Weights of a small mixture-of-experts language model, trained from scratch on English Wikipedia.
Experts: 32 experts in each of 13 layers, 336 squared ReLU neurons an expert, 2 picks a token, a shared expert of 1216 neurons.
Below are experts of layer 10 (counted from 0) of a mixture-of-experts language model. Rows are named router (the router's row for the expert), up (a neuron's input weights, with its number), down (a neuron's output weights, with its number) and show model dimensions 64-127. Each number is 128 + 24 x the weight over its row's rms, rounded and kept within 0 to 255.
After each expert's rows: a language model's description of what the expert responds to; "comes before" lists some tokens at least twice as common just after its tokens as in all text. This comes from a sample of Wikipedia text that the model never trained on. Tokens count by the router's weight.

# expert 23
router [ 93 114 133 158 110  99 111 140 125 155 129 130 125 124 129 120 126 117  92  95 135 152 105 149 177 108 105 116 104 139 125 127 114 137 142 112 164  96 121 111  94 175 150 183 139 149  93 175 157 143 120  82 151  87 150 101 163 119  86 122 141 158 126 147]
up0 [140 115 131  98 133 157 157 112 155 115 146 125 126 117 133 119 138 117 107 128 124 141 124 141  75 135 117 155  99 175 133 121 148  87 115  84 143 127 128 134 147 125  84 142 148 196 143 138 104 105 165 120 119 142 124 113 137 146 115 135 122 126  99 147]
down0 [126  76 152 132 123 152 137 129 109 170 126 127 112  99 111  92 117 120 158 125 143 117 119 197 155 138 150 114 109 111 145 103 108 146 149 125  86 134 122 100 143 119  91 122 142 136 134  98 110 152 137 125 140 146 152  83 157 121  93 118 164 141  94 121]
up1 [130 105 136 161  90 129 138 128 145 105 126 111 105 162 122 173 103 118  77 127 197 167  97 148 157 111 127 110 129 102 156 127 139 131 133 150 129 112  85  87 126 144 112 139 129 115  58 101 145  98 128  99 110 129 104 105 164 146  97 137 159 125 116 136]
down1 [115 165 135  75 136 145 113 123  99 117 144 151 131 127 140 109 145 123 154 132 149 113 127  94 172 120  85 133 137 129 128 134 101 126 115 154 135 141 133 209 125 112 129 163 177 136 141 115 129  96 148 129 166 146 134 166 150 127 141  99 125 125 130 146]
Conjunctions and discourse markers opening clauses or sentences, such as when, where, However, because, until, As such.
comes before: ",", " the", " he", " it", " they", " that"

# expert 6
router [118 144 110 137 111 114 127  92 187 170 133  71 124  94 149 139 119 100 144 108 108 148 138 147 128 144 121 151 112 111 160 134  93 122 121  95 124 136 132 120 123 163 172 156 146 118 169 118 100 122  78 107  84 125 118 141 113 124 116 105 145 108 166 107]
up0 [163 119 114 118 118 143 163 132 138 122 162 103 125  95 164 131 149 137  82 148 124 118 123 118  88 132 117 131 121 153 183 120 106 126  87 107 124 133 129 175 144 141  76 111 142 171 123 135 138 129 145 107  83 117  98 123 129 133  99 149 135 142 100 151]
down0 [142 142 135 141 147 171 131 110 118 121 137 129 110 116 116 126 106 106 129 113 120  92 121 158 164 191 107  91 129 171 100 105 137  91 126 157 155 118 134 110 115  92 136 121 174 126  98 140 100 155 135 115  86 135 150 125 153 141 105 124 122 128  93 152]
up1 [161 121 119 161  90 100 149 152 124 129 123 133  86 158 124 158 114 111 123 118 155 149 142 187 134 123 118 137 100 112 149 152 142  92 122 140 133 129  61 113  95 167 103 151 137  97  61 117  95 108 152 100  82 128  94 109 133 167 101 118 145 134 125 114]
down1 [166 142  91 123 190 113  90 120 120 128 110 140 100  86  83 101 137 123 160 155 118  98 129 112 145  92  76 106 143 132 141 103 124 116 103 131 144 136 117 136 134 143 133 112 109 114 155 133 100 125 119 141 116 169 132 138 135 160 121 116 144 141  87 183]
Verbs and verb stems right after a subject or auxiliary in narrative prose, such as moved, took, worked, led, saved, retains.
comes before: " to", " the", "ed", " in", " a", " on"

# expert 19
router [109 137 121 138 128 118 102 161 126 125 163 144 117 124 146  93 123 142 163 103 129 141 139 163 148 107 135 140 110 136 138 147 162 147 127 136  85 127 118 135  80 125 166 145 107 115 187 132 149 153  75  89 125 163 164 116 112  95 125 103 150 120 147 110]
up0 [125 113 114  92 120 147 115 125 137 119 153 110 146 131 149 125 155 130 103 154 106 109 119 157 109 150  94 145 112 155 164 107 137 124  92  63 163 142 127 151 154 110  99 148 120 172 143 160 145 116 135  90 132 130 149 144 111 152  70 148 129 151 101 136]
down0 [ 85 123  84 137 152 167 146 126 137 151 141 154 147  97 126  82 127 162 178 150 139 133 119 154 130 128 117 112 130 119 153 128 119 124 146 106 178 112 124 137 105 108 161 146 159 125 143  76 166 135 158 112 129 113 144 158 136  79 110 128  90  99 109  95]
up1 [158 125 119 134  88 126 157 110 130 115 130 102 112 148 124 176 117 105 100 139 202 139 116 165 134 147 100 139 141 131 118 162 111  94 125 159 150 110  77 116 102 145  98 156 108 104  86 116 128 101 153  91 111 145 119 121 138 171  84 135 154 118 126 138]
down1 [117 126 154 172 142 156 125 144 122 137 130 133 137 166 138 114 138 136 111 111  93 135 148 128 129 128  99  96 138 165 143 100 128 135 126 122 140 108 150 153 137 151 161 134  88 123 173 105 142 112 138  75 115 113 153 131 130 147 113  59 111 123 124 120]
Digits, degree and minute signs, line breaks and labels in coordinates, infobox fields and data tables, such as ″, °, Born, Died, UTC.
comes before: " |", ")", "°", " /", ":", ";"

# expert 20
router [135 134 140 143 122  89 109 141 138 138 132 112 130  68 192 136  94 114 110 120 134 102 107 127 160 149  71 145  79 131 122 117 139 149 103 130 143 105 112 103 152 142 153 153 147 199  93 143 156 131 125  75 124  88 128  85 104 135 133 146 106 124 185 143]
up0 [115 112 116 121 138 132 151 115 141 140 148  83 114 106 150  82 176 128  87 146 132 103 112 106 108 151 107 143 108 138 177 122 156 138 111  91 126 132 129 169 167 127 121 147 125 184 160 148 141 109 145  97 124 104 145 141 113 148  80 119 133 127  96 167]
down0 [140 107 154 155 154 103  80 140 115 117 155 140 133 134 125 105 133 138 131 155 157 143 126 125 166 133 141 118 138 144 153 139 115 153 160 126 140  97  76  86 126  91 184 152 141 122 115 133 105 132 145 115 125 131 136  91 131 145  65 130 130 123 101 148]
up1 [124 130 127 176  97 106 159 139 147  90 138 138  96 123 124 155  90 105 119 149 164 156  93 163 163 129  98 119 113 155 156 135 143  82 123 160 118 130  88 107  77 145 128 131 139 132  84  97 102  93 135  77 100 142  78 109 146 128  77 131 134 120 114 124]
down1 [129 147 141 131 113 122 152 137 136 141 133 176 133 133 111 129 154 142 146 132 143 134  86 134 139 138 100 116 131 125 138 149 141 122  93 113 158  97 156 161 167 104 152 153 141  85 130 123 105 111 121 117  95 141 125 135 111 129 112 123 120 146 101 131]
Pipe separators and cells in results tables, plus album and release vocabulary in music and chart sections, such as released, edition.
comes before: "\n", "==", " 7", " \"", " —", " 8"

# expert 12
router [140 130 150 111 135  51 129 132 153 119 146 103 103 158 156 103 115  93 113 106 128 112 156 177 152 123 132 112 108 142 135  98  88 106  65 160  95 143 151 119 104 139 167 134 118 152 140 113 134 169 127 126 135  87 135  98 118  90 129 145 119 132 163 115]
up0 [149 115 112 114 136 149 141 130 124  93 114 114 112 103 138 136 141 138 125 145 132 122 152 113 104 143 109 151 111 197 156 119 122 112  77 117 162 134 100 161 166 122  83 114 130 155 154 136 122  99 130 105 104 116 119 110 132 149  93 149 135 154  90 145]
down0 [112 131 168 148 111 168 155 103 104 132 141  95 115 123 125  99 136 157 116  92  95 134 133 122 132 152 128 153 148 140 141 159 130 126 153 173 138 136 107 135 118 129 131 148 180 135 116 101 108 118 109 103 117  95 142 119 162 118 132 133 158 151 130  91]
up1 [142  90 117 170 105  95 165 105 154 117 151 121 106 129 113 187 108 134 111 142 142 141 112 150 144  87 105 138 129 105 139 137 116  87 107 132 111 130  91  90 122 139 123 155 134 112  85 110 151 106 117  72 112 139 101  83 162 156 126 132 160 114 128 132]
down1 [148 153 137 112 113 105 146 146 111 135 144 129 168 109 100 141 160 145 119 133 127 112 101  90 166 124 167 122 136 147 103 177 142 124 117 161 131 140 138 147 143 125 169 127 174 131 168 119 126 126 128 134 135 122 134 159 106 107 119  92 147  99  96 165]
Sports tables, racing results and team infoboxes (MF, DF, FW, Driver, football), plus album personnel and credits labels like Producer, Label.
comes before: " |", ":", "–", ")", ";", " player"

# expert 13
router [135 166 112 111 104 147 140 140 146 145  81 115 105 117 105 132 127 108 169 100 103 152 130 167 106 102 123 157 146 106 153 154 145 116 121 131 108 134 116 122 105 167 121 174 122 104 122 145 136 168  93  59  89 109 101  78 142 114 125 114 167 153 172 117]
up0 [131 114 105 105 157 141 132 137 154 133 132 112 119 118 140 124 146 142 102 135 124 106 135 115  83 154 107 126 104 137 141 110 123 120 109 102 156 145 135 150 131 110 113 139 146 171 138 133 138 103 129 105  82 111 115 113  95 147  81 140 166 128  97 146]
down0 [110 121 128 108 147 127 123 112 120 155 155 166 122 132 153 116  92 126 130 152 106 106 105 189  96 104 127 100 144  93 144 127  90 112 143  97 122 147 104 111 141 104 128 141 125 140 133 124  76 158 106 121 130 119 100 164 113 181 171 117 140  95 122  88]
up1 [165 103 104 173 104 101 131 113 157  97 159 121 101 146  93 156 119  87  95 151 166 120 101 154 124 116 142 142 134 146 160 119 126 113 154 151 133 111 100 103  79 166 118 131 131 107 101 103 128 131 131 114 101  97  94 102 138 159 118 131 176 150 131 125]
down1 [115 136 137 130 135 143 134 160 141 153 117 121 143 112 114 162 150  91 152 112 138  91 149 122 123  92 112 112 120  86 115 144 131 154 140 129 182 133 103 109 112 153  76 110 153  84 146 165 102  89 105 128 132 161 105 176 162 161 149  96 150  98 146  99]
Head nouns of institution and unit names and military ranks, such as University, College, RAF Squadron, Museum, Major, Award.
comes before: ".", " of", " (", " in", " RAF", "\""

# expert 29
router [141 106  83 110 136  74 137 150 183 148  91  66 132 139 116 148 166  91 118 102 126 145  87 166 151 153 128 130  83 130 121 116 144 113 116  87 147 115 145 131 150 156 172 156  95 145 105 147 152 161 135 104 130 146  97  87  98 109 143 138 155 140 191 123]
up0 [138 115  99 148 141 108 152  94 170 113 135 125  95 110 148 101 117 130 102 128 148 129 108 131  86 127 102 136 129 135 168 134 152  89  99  64 148 147 119 151 148 106  92 121 127 129 127 125 106 124 124  87  94 115 140 143 102 164  77 143 131 126 112 163]
down0 [152 130 170  95 160  92 119 137 125 135 150 131 147 105 139 107 124 118 119 163 131 144 130 156 131 100 161 136 128 147 155 158  93 144 155 147 126 120 122  90 133 126 134 150 133 145 118 119 105 129 128 113 113 102 162 160  99 135 148 122 101  90 119 156]
up1 [122 116 117 168 113 103 139 113 166 124 144 115  96 141 135 170 105  95 100 142 160 188 106 167 137 116 118 127 110 122 141 146 149 105 133 153 139 119  77 122  96 147  91 152 120 103  61  81 114 104 143  81 100 133  90  92 128 176 110 153 167 119 135 112]
down1 [117 179 125 102 127 119 155 189 132 134 133 119 128 127 123 123 114  85 148 153 108 114 146 148 175  90 132  90 162  97  94 162 162 130  92 193 128 156 144 186 155 117 141 123 146 118 126 151 100  93 203  99 115  98 123 157 112 102 140 114 111 114  94 118]
Pipe separators and numeric cells in calendars, schedules and data tables, plus headers such as Title, Year, Votes, age.
comes before: " |", "\n", " ", ")", " Title", " No"

# expert 1
router [115  97 150  95 134 123 142 117 149  97 174 125 122 158 142 128 137 121 131 125 119 155 116 164 179  95 104 118 129 136 114 163 118  87 123 154 150 127 163 149 124 149 141  94 158 108 118 100 159 149  89 130  98 116  85 116 139 153  90 155 136 125 163 124]
up0 [128 134 112 104 127 143 134 102 130 102 166  90 125 133 139 102 110 102  99 145 134 111 136 130  83 160 102 140 110 145 134 121 136 113 116 106 136 143 101 172 151 119 103 124 139 165 147 121  87 127 140 117 132 138 105  95 146 135  65 118 130 129 119 189]
down0 [113 137  99 127 145 131 133 120 112  83 153 115 136 104 171 145 161 139  80 142 137 138 172 129  90 106 167 118 137 122 157 132 124 127 130 125 123 136 147  79 150 126 144 100 165 100 120 146 108  95 104 134 115 137 136  95 132 100 139 121 152 111 110 113]
up1 [158  96 149 156  73 109 157 128 148  84 146 107 101 132 110 156  95 106  87 155 145 166  98 159 156 115 125 105 118 138 141 115 165 102 127 150 102 121  99 146  96 147 133 125 118  90  83  79 115 116 121  86 118 102  93 102 152 154  97 119 143 113 123 134]
down1 [133 155 123  73 147 148 112 119  97 147 126 132 102  99  96  93 108 148 107 109 100 147 111 132 162 169 143 126 136 144 125 161 129 128 118 145 151 155 180 146  79 145 114 143 123 110 149 117  83  98 154 106  84 110 140 151 151 150 104 120 103  86 112 181]
Prepositions and conjunctions after nouns or verbs, especially for marking purpose or cause, as in compensation for, responsible for, and, in, over.
comes before: " the", " a", " his", "ing", " their", " its"